From a checkpoint of a small mixture-of-experts model trained on Wikipedia.
Size: width 192, 44.8M parameters.
Experts: 96 experts in each of 12 layers, 96 GELU neurons an expert, a softmax router.
Training: a variant of Adam for the experts, 320M tokens, 5208 steps.
Below are experts of layer 6 (counted from 0) of a mixture-of-experts language model. Rows are named router (the router's row for the expert), up (a neuron's input weights, with its number), down (a neuron's output weights, with its number) and show model dimensions 0-191. Each number is 128 + 24 x the weight over its row's rms, rounded and kept within 0 to 255. Numbers have three digits each.
After each expert's rows: "gets" lists some tokens that make up at least twice as much of what it gets as of all text. This comes from a sample of Wikipedia text that the model never trained on. Tokens count by the router's weight.

# expert 80
router:158114134116106091143101140130134102142135104116098155124080130115121148119137127167145112106099125156124109100070143102112142106143150119151163109159116116110143111108122162117097120100188127144164153155163107115154120098102137115165101110142099146157101151116156097116113138152179125145138099169152120055119115087125147090121120131108123099104139154156212134142138144142126113098095134118121149118109152167163134152159104164122169123148109124147139104151132107154130141133128116120167139102136126140119085136094115097131126092108131157135113108157118121130154190073119121131
up0:096119102098173134108134178139163132121100115139144119181157147098148103193133120075076137107138095098127128128153091144145114140126128175094129139123131142171161134152129158093187140137125106116098130080125139065080070129138118116113139100146153110114121112131111151124116114141118130121138129153111190124102160113158145106153125151121118136146163137124140120128145118115128131104136109114127163137140126123144114091146139127143129118128098114110128122147135194136158146089157180164135119192131135146157147105124115159138105075144132100080125140105108119115109131132116127132
down0:140133133141136108135114101183116164141106117137163112130124112135150106117149124140150101146133121139166142120108084093132128088150126134136082144154071119123148111151108116111156139088128118183158133127126115091086133083134148114124063162101121141100139145093127166136123144118099152135125124161112164087099108143103151126134115150139121154155129121099117195118161170086112095129128115164107133134128138086156125206106140112128137147168129150082155122158130128152134136094112141109165123101124148174129123108105094098138109137138103123086125182117098134138143144125135094130
up1:097139116117142100079132096124168115132137129108113115155106118145117118146127130122144130108172120108082060108103129124130139091166116103153109132137147170142117138131130091146149151170141129108115166087119149097124103109156133144113149159170128101120141111149133207119141125124106073140037118135107126123102137182119113144126123127141152099122130138136131148130110153114132110138169087140135116109106146145124155137136104094165140177133114111132120147169090151117185142121120156124122150123081130139153119116131146135115182149149154117143161172103118152085120119127152122094
down1:134129103137105141137167141132163138089128159136136130121139189141129124127112144101108149174123105147105114143141140193124133129138156174174119113183134138156116110141123124133160129079095093113130170115165114117105114136139128148142171133117095101103098140134117160139133142123139141124107130147158110105139059115120164158150109137124095130077122093079143123101148103077091116119142137172128140103144154179145134138087148103110176077135084069122151118153124131126123121126122102132133127128160116127130100109138082109098159114130086136110134120146094121139155114104124152152
gets: "1", "2", "9", "4", "5", "7"

# expert 30
router:078125137093133098121098159110128156085104130092183116137132124157091126116133100122151129140132111173136157117135101117125111147126127168136110156109148117100131153108136144163143143164134152118150111161085171137089114125111100143164137150118207104114110159171136115126122150102109129083099129133130105132137181086109087120120139113124142138150146138085157120178074121106118101115108099166104183097122162109104138127156092158111146128132141145142155112123129155151147117145149133119102136102146114124152154146158118116143177119102109147148108145153117159111104095130098091151
up0:117113161098132145114107142142146157135089142147158131136130129083123087138135081134133128089146130133121150079154134125143140146121101139124082155143109122140096133131116134128121111133161149132144114163109143139139073126114084085122115149122103095180123108159184169125091139114098088162123135133158083100088160113145128126120134146128112125146149168072195125144114134132119144129138120132164137070103159142123114097139117132127127117088133127145099119205145166132161105146154167107093136130126142107098129132134141154097163082122141119133129134165112119130115091138141077124
down0:121107144154096121124126113184095086142165135090137147116123146135102098118099188105117117146137152118147121121080180119087111147137148134164151124112112145093139179185079106104116163114134130092139085116150120137103137150124132111113105087118136124156122104124162172134143148135174137153147122133076095132141128117140135107173125139146101176128169149135108188169125137117124083162088152121117134118167127106141133099112141156116127089129114151098092120121144090123119121131071114135118138126120091122117089121129158103144115169109134130142149133161159130122132152116102123134
up1:129135119111093114093100142091165138175157106141163165161107099147135103121111130151109138136164145120135126134103097145110115096176092179098117132149133156110144139128114084131119129126162157105084131170093125123114124171139091155099096130160101132154103112143113140136161136086102097108114118102157104102129147116137145151116131112137141186123129106071111152132136140096104110148130122128157117113123122152152191112147133104085134145122138145142131188138095160155125100150104126130123106173094168162115110135185118145103143134128131105090157141141094077121137111122135126122
down1:097114131103138113155121173119094111118136134114143166094095181144107108103133157097124128167173108135143129116111140122142108166108107125134158166145143166118145176138128139089134137115123061131117140128136148155123157153134163123120120111119111112147156111150144194118130149161143143107165156090087100111120137083141149104145150136127101113130145084123175149128099109149122075178104108106116094136148098149092132123087135124166121115122170113131135101118134132134096153131109110141153114126132165106103095113120128083127163113108082161127147096179098123111119148139093156144
gets: " as", "ic", "at", "i", " to", " spec"

# expert 6
router:104142112155141114144107103139129125122113113090117136109136151163122127110123133059084122129077134147113078142076108100107143118133155158141180134135114132100145091160100142098110160130132137120105142143165118135138134157153134176133179123104157123110147107150132116118137173175125166137154103104098139091110131107118088123153086130113068104121123123147151127169096109157107124119136077132142109136150160126133132139153165118156123177149105096081105129193158122152152132087156096145122132139117144145157120149151116096137120122121121129120158107154129150115130161128082159131
up0:112138132137139122129101127139130160150195167121152050115130129141168130099118107141129116128132117127110130097142144134114114132212092157120129134093181146132151130136116150076164134132111154076128182147107128104132161163097094112138124155140132112141074083134189109107131138128150162110080131125134148142134104087145117150128088105113156103108110108113123157134109093139145107095150118154148131149095121137118140130131136126099126129110121127099118143155109117122158188098137088138104105145147081117110113132163146134122099157096131103143157139115130104114124139108118140085
down0:189156139156105126111091134123122057114117182125110117140152096148150173135134145137089132107095097143152154124099168128110145139135159150078128162096159099134121127121159163102113121157093104155120160112128072139112189117123167138149166113082108130136129104088093095131088111109132140142132140112114112133171131122144144115121136138133119144155121107105112098126142125133110123125158136146136096097172134105117144121146179193160102125105083142120119120133124111148102134116154133132146115160136138102149099151089121120121094123118142152120148139138122094157106129162146105080
up1:170117141127125112137094125123135088139153145150093093153121120177112139123108147137151128160096122134120112112140123127106092100162114107146107066129123126092159138169087166114136102149171143095144143136131112113116159096151103165117160108137142143154152098118150111098146120137104128144186162094099160157152142119114113090149152103160109093154173120087129145144143140121116090113106117096159124157161148150150184141127167128138150142168084099102116151156071120131138123104143133142139155097139121150088138100132151094159089117133142102132155113113136122123136120078111106122
down1:136117122103175138111180122130098124155133114127098166119132137158116107075141128127129172103120102188115138094106120142114118128126186140117102136137109136151138140157100145122128161116112084108088132141131123165131121136120141091139130115141164145126142078110142112122170149160124138088126137094171081108074136159130115102104149129136121131148135139157098164092109125134164152108114075098095102125090103122103102140175127168122131115123164147124119136113127173158127157152155157123101113119121114130148135184152111153094138125131139163130133146156128084105099113076097098149
gets: "s", "ust", "ate", "y", "it", "ary"

# expert 5
router:120121100163161160115113133093113088118084092125142144151141135119106127131116088103100134053125108121105129119160090103106104119109136135177129144114109106168128129110164115147108119141114126134144114149135141119155085119185092134142148131159141136138161156168142132144133129151147180142098135149139089093102120148167134121125156130100091111154138107144132080101105116134150141158094098132136122118126102123089155141119082158136154128149145146130108153193122211134117135099116106096131144133085151133133132126150125141089169153122139147127126134136157162133067121109141136119
up0:116147124088156130064119134150150131133120096128139133125083163112131136138157065142145137120145080129144130103177148135131095152150135109086096157134141128167115146104100124150132109134133124148078121128089103117117122082133118115128137132144157123110141103173156161137154163121167126142099109116089100116125160107114163114090097147118135201154132149116162124114105189119122106118134098152114128128087122117147156116155091170132096153128149142124147132177101157130160113117129140102115153099128132118117146157142114136077174089150130103144130150127112156115151110153164116088
down0:074104117143125182108119123131071176132141180108108157125137122145184122120127161125145125163131120119086108156122131141152140121111136082160154130132134150106139119153157107106129153080151133103119101120193189130145142140148137114115132116138123112112134113135150100141119123076133089110136166126146161131132142148139150162121100130105111113140167093150131129147109129168153132138102169119119115126147159079132087108110137118134105116138115151113136141107121131112082114172155150174141094110144155130125110073097136076120089129127108103152110098100125164092127113110090125164
up1:102152086109136140112134134133145127146134123154075126153111108138111081108150129111169119113117168110143112118083110158147128117144157119129155130119168130156146140160105137133149088109149127125106139148182110133128104121162131132108115106146152142139108081114124137083098120165137114099110120169111160150152132121160093157141080120159119150089166175098083150126157144090118150099143142089132155108100136106177146138127155082139112131102089105122127146127148095131123154158118179134126088144147116108139135113131171112138115087141111104149160165116098074122183139110137100134
down1:087143112051106164144083123071086152098112138121158122126074121143117099132145117109158152144140165118125099123108142122136113169104110107131126138142163146130132137165129118071151116112157115149120142172167166145108113116159151158159170128112157137132124085127090154128096126139130146087068134166131166123146138137130076128183134142157117131094117153095114138178127124143128174134157096153154106131120131125147090112140112182158152101153106138128131119138146112089123105122121113137126140132133095078133137129133120106140129081159119118140115124132106132151130098119117125147
gets: "s", "ation", "es", "ction", "ers", "age"

# expert 22
router:118140175125153083120079143117143111123135122108167113134136138156131137144110083144185135109105128125123156100123102142125123133130071150104149122144120130142107106144098176057086107155135116079120124182168153157129155150148114144100153128127152150154132155163162152153146117089134129136137129098146147105153135098143115158139117155119123105116100131078102142147104137156086141157110107151160114139150127155158114171142117112112116123130079095133145115127097162112118147116152136104156157097083081107143151119145140104130152085135106087153110098132140103151092122133159152134
up0:085140129076093100145130104137186123162127140135136117129136145179159087120141104162105183107146107163108139084204118132170125129142133142087107125131133117136142150147095130110168065109136135126107099096125161112084129158136092153103128138158142100112109109130159139135105163112110128148095126144111136122109107118118117158108130127162113088115156141125149142156066089125111130136105114133146095135138109150120132147129090110084168103105129081121134096108093122097157142093162161139147126124156136107126139090159156111132144125140134089163144125121149138122119149144117152149
down0:116141124117100114134126158127146077108103044114112141121090168119117135165113117177145137121135140108117137132123142147120141111158157128134132141150095119132162179125117149151132142128115100161125136106110119125164127162085158105123163113140107102120136132152161131105118119155132143153072169136134067170120126095106150127114098160121108137088125139120090151138168078127127170185091143118140124121153118107106108087117147141171105133146115116103106166151110101178138137100111066137130105125130145151114102144115104117141137107161154085136121162161144131152109122158131092137
up1:128129120122158085120128132126153120087135153151133098155107136153113131142073109128163130133124144131153147127147076112117152132090127120111112123134131173165108135149122151133142118138150161170126129146119123129119129123113126128082139114141155151149137129160157167096094088120109160117130114139159142150133082128150128089149141142093103124099134128101165101119095176109126159114138092130167131158137151162191146125156111082139119144057052115131113118118091120106113097081143165120174145118106114125147164120096109160178112107152111131111142114121083110125137156138126090115
down1:108126127085109128104111139088101122151088133112119132145117111087122161152134109115129112147157126089119119119147128132197080156164128151138149108132072126156131128128120135148083127154106123098114108180165150175130131133077156143127094177141140119136124160139138118131149143144155111128099126081158118091105149134122096151123134135075106137113121124116094151104104106160082167118117124128151124127077096120109133149169122136127102112139149153153141145127155157126098160140120100137129131090163143150164118111142139153125156122161105115087092115133123111190099105121172111173
gets: " \"", " the", " was", " more", " is", " not"

# expert 4
router:092171104131132170136148111123177093092094092069119132114146146174100131139097119112130112116103128071144146147182132104100106152133098103134147125143077110100138084138142104096126118125151136114117111160117148120112115130167098161109139147124164131133121147144157148142117168101116124160147099144145095084128136140136104135084131097129152077146152149076123100166133124135144157115114142127137092107145145107157121153179095119131137136142129077136112114153146173137126105112138130119185121147141111139106161151165125120127145113156122114143108138159154129146107087159138149082
up0:180130150107116114148122165148178066115147168172110107128139142124145141132133145159121121156182093112134126145151130126135106153122120180114111137117118129133140133115075117157130108133166121078117127141100119083156143130104158104139066142149099124095087107095136120124120120128153072146169143078155114128141097152133093137140131114126157126128120107113135114110115152098080105090159146112125188126122117120159139093135127101053117124144156134127135116104135100107122163142142123130145135128152115128117127098170106145147115122148148143099082159149081124130137113155093127143
down0:159100083121127136164126128113068063110193152148090131148140136133109130126150092123115133116139135145107070142105140133136108139136128109121119105106142126136153140111150080145111122117132112118114126117106077061098091153182078129093148093153135102183112118148113131123140110176119129169146140136100108148139090132103112146114153105082138124114164143092118134167152086119144131144091143171131131138146111137116156127147105117107134129139148164124113130120157131143152132138119144137134109132121093162130119118115142154136161153112130156087193150102175152120134134126171127124
up1:119158111089120150184122139117175110129111120115141082128094139119082124199147144109115122136171146112155147107132152142093138105095138119148101108123125111143123132153172146157151140120126142124127113132148183077115122136093113159102121075119123108132122139134129108125134144132135118133153106178157134110104109109136110078149129119123128084117147079129110161146137131107121127101120109138150149094147174127136159140176105158120135189109047149111118147130123142099121089125091156155151134144150082145123168126165089154159129144139138125137157126136111148102126127136099091130
down1:107116125129126170098101138149116071169126106184094127107143125153125205129105160120147149107131106160116126156120150095128146103120148126112137139149104119059117111120128135102094101129140123116107124105112143159148151192114124117182152156097132137109106128113134123113069138129096108120066097122101113133135119140131123147105146124109148129143158125134184128146145122139158152114193157120132124137111116119108120145122142129158157144109169117149138119145115103186114093180123109133104151138116090167164098129157142130114110145118131078107139118155137111146124121123176117115
gets: "s", "ers", " ex", "er", " res", "es"

# expert 50
router:137161119046164175086134198171123136158112143123113135122103140122154120105140173155128128131104098121109143113155139121092138109128144129118143141117154132127151118123103140127117143109143157122132112143130120097119133114104158112142157127123080138145147096142114146102136152130174162123138151102073130144162151124139141148138154125143109135094135118124099108157083184146100151140149146122148138170154110163120137147112139082107131061095126124157108118120108149100113115145133132172098166092135057101156138103127148108168131127099117132118121106087150160094108112110130115160
up0:145123137101117104144132164146203084141134121099124138132167081145111124123126117160098098105136178157093125097118140118137074108158136189087153123142132121136133132095098119127141119120108131131130193149100097105109139109119126166131130113186133122141144126120137170115093088127131143109112099127119125121112089066127165151119132139156142183159154156145182180157129135133150077100140116174135149135096104109152152142136105125143122129128125115160142150133150140105149141120104129190107146122110138160143150119120116111143099117128128111156121158128129109120136115106153110087
down0:117111112136165171154100113124087157118151119099121128149091148107114144113139115143127125133160103131103119115101124134149125165132134150126084121130159114168104167123126148144101137120136091167150131094130109134164137123137158107148148109120098131092148156092100124138178140116114148161107110129155143096095108163153096144124128110151091165083123077156127089065145080138146098153106124111088147140177109137139131083134114141120170103141122128152099105103107107115080104126126159116191125107151123111150140095148166133126145148093134172135141156147138137109108151098104148090
up1:124121115149105097119131155108195118142139127131153090165110113141115129157121109118172126094125148112104122140153161140145126094151094149107116118077144121159092122116087193101106144131151093108087134123128147110116103138145124153127114124142153164139134146145136162150125100120156160115123139132141145079113106098143118111143111141112156156077147169095158146143166104099144114126118117186130117113070116166162152076104102162124131168134078142107131135140119108123118122103117143123122155130108115159088150109150088127082091089106160129152154168123104106133150107130141128110
down1:142131158133137104103125151088144146128093116112158141065175147130153094129165097136172162108156133124110160132119140105117120124111128104122146118109086127104161112101130099151093121072153113092124091168141087151120145097108125111148148139129135119125117129151110113129159139165144169067147109113111120128112124111175082098136140141130104098160111110159144139165137168157082155112129099093106130132124070145099114128121127146151137124154153147193144163105107150108137131147125152080145140116146144096141089147147134192152146106128131108147124152145122142112099117113114129136
gets: " ", "–", "  ", " —", "_", "+"

# expert 46
router:129114104114118131125085096127134087119146101153127148135114121161132134102168150144083143081116092155147104120187151131133134133122109159109132153117101132104157133108137139099112157109089137152161170183146134132113121167108158122147102092138127149157147132112150169110156167157167153108113118102132114095131111088172147131111093149118099107149126141100170117132104147160164149113122145110075103049137135152123137156083140103095123091125134084134126122147132107119150107128111125116141121109152144127124089077147098118082118149087163137127128126142137124150144156100116157148
up0:122145131124114169066136153105169118122141155112138111130118156135066103131136100095147139119109157102072117153123118133143140088187126139132113124096162124130143132151051137121123080145180146101099128159141126114139134115153114132118116116158147105157112094134129107114123075110097157122096113120121143119143144128135080172140118125142158137087164114098154135153121123121135114152153105125130126141147134131143128131157136129179106131112113174082151166116141163087138141114126173158145152126109113154113118147145139138083129136124129105151122132109081085095154104160178100127
down0:091141114094102148082110139112142103113159109113093124144171100123119139111143149157100078119143121141097106106108160078123105160154101159134123132159095160128106134138132101107105155116092099106142173118140097124088157134128141069144133155128147177155172169119119140155141118110126127120137107121124124144116127114145158131096102146087127131141148062122161138157142129146093121110152128162079126144121135125109118139125164159148131140111158102157115141128121080077144118136116121185144137144139100129123108153154076170172109158110139127132133124150079159145131147134147142089
up1:119102119109094094105143119089114086106178120130123148155151025168091122180091146127184116121101123144128150160130110142160108131132101134117135116163102126121133085097142131140126117156174145105113135150146146123112145090122082169104141096125134134175137104129159154118097137113169106138127164141108140158124124106128142101125057120112117134161107134132106116092097151131161148124136136104179132142120078110159143097120172152137088141146151158122076145127124134144135151151112136130096137128108150140113116157156127139109132126132154111144127148125099120122118129159141119111
down1:085105113144132140141155121167089133171122115102122106089105137119147089147151075136126105122154171133134132114124118112122146132156111182123144098127099135122156091168103123106139139144130102122120146102147157148117132110151122138162136122118106127119091139133114141141139133133082121125135144146125134118125093151160123107148134131119120105121095159128169130134091104129106139148138118176155084098191184156125112154137164061103103074130090089073134125120168111103115113160107107145121111146142145143126160131120126156105115134194109125162113117172148088146147120102141158162
gets: "9", "1", "2", "0", "8", "6"

# expert 87
router:107146164093116099165103144096130147137159101132154124115132086117130144153130119139169132119127125139141162116164124123097069118103108111129093138119123144107088161090150126129094135121166163151147129164094133149121170119096088144127166128169142148173160145105101131090127146137128156114101172144120122163103102104109168061134136111122103142121125135125105114136090163151170136115091121099162170165122118116145097129140109172120148151167148184147104148142156130087089132099125126115090145109143088161114131126125113114112121141106162137130113171114124152110102137115127104145
up0:110178132131114129165124142131151144133143172115162080079171094120148113140138135120168109115109135119099112110114111181123119123148113146103109147071112079137094093129133125084116157105144144121093118153117130153108139156139117170130120157155157125151110118123123134141127124132133133141150105162126138124155133112100150125124093156147128124151132116098129148166126103129159147117136157129157095101118181126192099131151134121160112187157110102106141150135140107132129097082172138133115104131124115139131189095138079118113097082143140112116129176134108094137164110086081154121
down0:114144124150122084140144135049109158121108096144141111115150143125132152095113171149103123107146111186120100154131122118107139139115112142132092128131158123117132117121185116184117114167115151125128135161124107100109154106133167124125121104151101147101107174152118129135133166114107108123158098146105129081113124168122129109104102136149148107128128128114143089113106117125156102154162123099131122170129094140177158169139186085174105103130102132122137167151098113146142113104153095091123103132152144113123152139154110164162072107160150119143134121111132149072142134119108117145
up1:082169144114137116145122124096136101131094133104143118116131133132176143182098176126151130134135138124146127100143134147136121113105068089108091120099119101144094176146145120128137147153171172146106124154126140143139142146133166144128131138159111105131090125145111096118164129105109149124122168138113121152105127190106135114146112096112132135074205117147120153126119123117137147092128105119189153156134163089140135080166095142131121177115107134113121158146110127111117122122085111153105144140148093161123177120125118145120096154106154130132179136107089125117155104105140116135
down1:166123127114102115146130146129122127140132140138156102113137146135130153127102115165121095137053130140134134145157109077077133142118138160165130169095101085088123118100098146127143124097142083136088131146129188108155104136123125114141141137149110130153193121121135117126131117103139108139115103149093144083114145151142134165082178191104113068144121109150120130112153156116147118169128180103098100110101145130147134096123122098133130134117142098116124131146169086166130114159108100133125139135137149141151133088133157165133100085141120122094092131130156125143107150149168126138
gets: "1", "3", "2", "0", "5", "4"

# expert 94
router:145156158125140116106117115151144104113137128104161080124099156125091115151113076130131099120095158157117136086140092110154092141172084094106116114143099135108111130100119128146139130106147102148115134147120115137149149145105052190138127117133188082128091100110103150159130138113086113077102124124124127100108151142120123153126141122169112118156127096107108098144148115154166125096172148122138129155103184120130121093141153143101138145151125125122138134115125142161148137145125110104142099134142075141105119168187129115150157094102131124146131145117133161156147099149121147086
up0:099141114144137092129145157125108046123123124124112096103159159101138107177119099096130203138157137122112113152154106115129097144166095100125122122141080119149106092134120121110125104137137122132093089143102127142159083134151158132125132138127108126112117104132077109150144127146119130157126119146186111158125154146133129120166123113148119155157135092101110116155128124157134150118126116093111104119161173117146087124147112134121084133131131157098067147123114125107122134148122121118169147131105128108155140152144141165134201159134117149155174092112100166134106132135146146079
down0:123141140113113138158098144145136124116177129122141158130136180154156127158164170113114130151111125113130135132077139115116184106165169121117102144143133114147116127182111140137151099110160141036092096099114125112135113101114108142114104165103130118107094118162129117090138148136106107125132112127157152154153127150135149162140143164108167147156130144095123137106123132158151116119125148138166102086044111149184099148147122140112093107080089090131104146105125139138107123141114122130152088129134104129086121123126105113154116130105108127117151118134174156103152142120115140112
up1:098141094136159134153132169122147071109108171116086118110144161135154149094135152109132116122118126178123139153174141136139107118156133187110132105115074118144118066119100094145131131113141127121069139135133140115153113099151147127129128145145122161129117110157082154127122120159148120164123131135146109059112133138132141111119129102144151122145155114091131147162128161108137102153128140127117135097137121123189140117121119093139085083144125150150117170101126118137136108100110103093155109184155160147143152088155128178122171095128159135092108111146097109127116147116117131093
down1:133129072165127127135120133093130102196111140123099140140109144123141137127160111125157153143125092132108153124153127133136135071129125129142106099108083134123184171134147139131122105123176150140154156095110136101113099107116128144124154133115138117118118146175122099120109109141101166124124105135116162125165138090139122120122098077099118130101153135128121158130093132072147134116126104139118151114156154127157135130112097145109131115101141133134112126131131153105115119140175107151101172141121156163156131119120137118150121147122120137080157101127147118000134143107125145136
gets: " p", " d", " P", " l", " st", " h"

# expert 61
router:116119101105178142135108127103155147118097128085154162144098165106159142119108130102167111130110169127123133145101163085142093121127127112145113095103119129142092120101064095114100082128160139146110153172110133142153119117149094124122096134140101163117153126126160128152163138147141150118122149109133118121139142130142074147107124143155115134106136148100111133160131178134120122153124157089119091173172122142132107109094092129078148096136113106115148140145117137134089143130089115120127162177163145090172117138126202083121141095149139111126121116140141114153113099094104119136
up0:116159110146153105129139132135150153109134188117144130124091128102143118137124114076146097117132088124156105134111099111145109138136167139104129108084131131102126107125104140114137131155156105166088125121156114108105123138100092162135159159126159129132118115121124119102168124158164141144121114139129137041162110078149115123136107160120109084158133131134144094158088103158199139109123118137128118137128143136150111138107107145155110107125139151121128144129117167130130099127158171081164079155094143085149125088182151112162115126121139155111155116119111074131134153108111147166
down0:090102083151145115077097166142116117103143092103129113130164129163130138145150159151123114166131141115145137140132091144122158109117134132114064099122103152112130149102099099154136142141106090142169116122100169161130129116113110170092133145157113103110162119115139122131153102127130087137173129094111090120114137109061097123109123133141128149115125124132124177130109165136163127106161148122173178130114100141145117125139148106154133126161146094164178096148122148113118143127111141157097131084147117111162117131051136111140102138146136158137147147140128148165102143147119146083
up1:155117144099140183166147116130136143101125117123199160133097148117138106146133145091115134155122088125120128122129142100095143132112086120116171132101113152062116131144129137140144121129103110142095147130171118115139106104121104091102106110106160145128112107173194132123112137117147105148174168161148145112114090128099125186132124158180127127105101143167141142128135125126128130123112166112107111132140114114110143096134130161127139107110127142067128141122154157157130127104137108162144143108073133139116144132186126111140127131085190114120107165158144106123149104090143091132
down1:149106150125131116142149130117116121110106079114096134136128120143095131120139134129116158088158120114118155118124103148170153118118127117138112178136149134129128111138111156123139103151131076077135142154112118167128125138112074145142111173114124108128125160154116145134142123125120147056119102141128120152129110133134049100148144150131165100103147158126123155132070154159101155123170164122167129184116140119135147150131130118120154136072158101163121120160115097145128092118077165125149102135117146120150116124124121140112156136127117128158101149171069139199129119135081132111
gets: " and", " to", " he", " He", " that", " it"

# expert 81
router:105159132150096145182122091105112128112160118120102142138127150138139132084157131148124132117163123150112134141124146097110134123154162163157123110165156107103119120089176101141134098172151126160148116125076126109136076185111135116079116154146119095108153130116140101131117150156125114109110117108072093138097092133123136135116115136142152129133124124130142132160160109100134138168149101132080133076144134156094148150128113129158156157149103117151181107157119086151147123156101139087109090172169143143134110097101115164110189144120158120148102132121122121101124112120127131097
up0:127153075120136157142092135103181143148129136148087117159107120122151111124147119143140146125180147121077089094149108148129124116194133124144186081131139106133154115110102119167125126132145105117124151126142129079114138097156148126110082106110112118144138132134160141125152069137111124142111153125106151162148131142117100111126128157116135126147159163146115130139120128139135143130112092125150098128180129132129140168109135126151124124095091097153107100147088147072134126071095145132118151125102116103103140073191134147130157146130078112158136148121093091130138133147170121151
down0:098147141134114117160140112088113130186124116140106122132101169130125118122182085126124146113169097101163162123122125136157130125111075144116138137098133135171159160100090083159131131127169179130185155159138116125117207114119125096151119119155132124149139130082108064097117124130138120142147133125147135158128132149124148083135105105161126145131166104119122134107087121138131136121164116122134122140131125100114149114119126130137123174126172083145137126116083113091131119135123074095135130120151125172161121132139110077088147147097160116109110122125138126099161139105123157101
up1:095129133116111091089111138091202128130161138127132142137090071137120137113154141157101130121146123113115113119147116140149090098190096179096085131102161138106150157129110133145100123161157144110162140173130129126095120172117150167133105108130154172124118102091116155114146102147140171129117130128109118123136194159106090140152150133121131133112127120099141095137129118111155116123146108091155127110130155156153159106104128109155157142090110171149144123161156123084089118148115130127168144127117128135158119133134157126066123139082140123119170136125115122087143105094141121133
down1:127156143171116119145160130140137153112153107141105135123124119134125133131124173086160110151173187103119109134111141114133108075162125126098123074163153108135162098147154123127147143143124117140128119124139144053155130152106135109108108130123158066124153085106147108099207135112085122181105114145104115106169120095121152127151127129164116136141122112142167164129139148158163122090129131134083112093137159161150121132139129142159113148125115120098125145139130129143145107115144109169110138121091111133128100137103100095144092144116081108122156165118122082152131116091127118097
gets: "w", "ak", "im", "ow", "op", "and"

# expert 51
router:157130091124159160133111150135109153135097139136187145136100139128139143184143151083136120173106120092133148151125146152136074097114156111156122106100097103107124126180121126092105149124093119095124125163176125100140102112130151115121109139107124113143171143175107119145123080125111151120183156124140133121116110103130136156140121102091137105132127158165098135110155107123125135161123166101117102179142127111122123157111125140140072085139129154103076102155160131098109131134146122104149150115075106087133115102119113153132125128107148135118094099116163137116097170120137137174
up0:133131136091135091092142146175182092140125105105101091097109123095102100095142103084085143120157113095078155120138127117092124112145114165116142067150120136119115113142121116101169161140123126149141134131101121136112142136116110131096156143145171137129124147122159123154144165102102136111134130126183164137137101104105117117158172140165125116135096126116130108152157138118131128116142113163134096119159067124164125136156124127141153132162101105107105086141162136157117102166179154121093090085134110147138153125136157140135145103136163084158172125137121109114148091150141137151
down0:134084159157126159105105123124144148100137114161125130126139137120075134144142117092145190113111171107107121113158180124151098147130124123142148188104151130124132108132143081162119131128115118105110168119154121149100129102120146136162172085102123174095140144102108152131122127141088117170136150166169070100082104088113142156119127128129123165105094120131149116099121161157111131126103125132137141147128104086115149163143150122096166110116152120062130141130111145150134088112132141162139106148144113167161081166110143146108125156115119111131137120102134098143146123099098137146
up1:147144123124143162135142135151129069119130148124133107101162110139136132169125141104121131158111157098103113128084148160114132131131067093110115075119148118134149115131119132084099119159146110108102110132144140109134132134168134119128141082165130143097141117175148113106169099095115113114144181147129165167136146138135114150129121113144135129105137105105121184152110106134128131104114149096142145155100193136127143125108163124129115125071145190089074149139136137107146141103147134164123152142107066155075124098111112119111114169099144102124156144117134083107129165122133115110
down1:087167105121111097099149111107108109120143115130093134165129138144156116078140115116135108093137140102116128133121128131132159131104188141134098102149146138179155133106133116169167142108168169090160176122094136130147119147148112082121105135129135110100137095105102148126104152137140106136130077121086116117146105169164179089089138154106155165134091162112117130121129163117131096131151107100096097103124143070128158105115139103153119140170104130150122155106127127128070116144136149143118129118102155158134139175181154146136139135139109137152122111148146078088128128128139120130
gets: "s", "ers", "ing", "u", "es", "in"

# expert 48
router:096121071127108124156096138136126117098115117109128124110123139157164129143132119127163117111107151104138139163134124108101139132114157116143141062142085142152125079162132120105120153103145084078134131151153152109158157095171102168129140100161099140188076100144128125158154134158100121118125132103092093106114161147170102152134109112128146141123105110152094139116162107126113155096143109093107155116127121149166114122122102145133170077131127156129114152100156105150112128123104106140130125108141147153146119150145134135123110081164101106173172150161152157160133109144105146170
up0:120116134120127110088130132126136178127151134147132115135143153131116113103139091150126153104135104162081142130138115135126139149117137131125151153106179125112161220111116125115124132113089127151140149126102098105137146136119129122124107125101097143111137130109120161148118138096169111132091114137116148150158150061077145099122143122109131166099115152111182127130166156117160099116132135161072133120123117205137133134118153094173124121116122104118165107115130095139149132080148186125187082116117110133172153118103124135154120092116137144111135154112113106139140139124113077136
down0:118136126108108119179143143084155107204095175165119093151099122113137148109135138178120123130140155120103158139163112125122122130130143123127152090143101124149119103143138114143126159105117138134152148122142121095127122097130141157137136186155139086157136126113106101087108074120126099117099149105111108126148120130132123188139166174155117090149081170142116091098111102103122119122131115129173148166093125100120147145089138120098155137160125121106135143125158142117133125121113142133098111128153142171150168109142120138155085130118092134114070082114110135143156167095134148110
up1:164109171118121095129145139142170145137186134155111122101157114156172156131129158169113133126131090112148111130131112136107173158119134165064117128154179117135130077089111149181127137144113137140144174119135100118094166148126185130141142148124088127097144141093113145124125149130146120160135104156071139130111094114063142091146153116109096123103117078142160157124120151132120090120133155147143102130121108144127109129115133104086119119088151109142127146076136099146140105125147132148134122107122130106147129134110112174172106150115118148124119170107111112146122159138109140157
down1:111144099118141087086113146116166146153094131105110153120115144065152134108100105104124126115149112164103120149136102105183093136144099089149124111112155141128148156130122105134085106119074102124119113108139155074141112105093099154151147140149105122193134130141111135096099108140108133128139122140134118118167129121129128161122136155100116126179108182154128170106154127112104101142120107162171174150108152136137108162116132105127123099181124131127177126143143126126161140131129149091088143154142157159159124158156170128126135105136097111121144112160107131063142128123119101126
gets: " in", " of", " on", " with", " for", " from"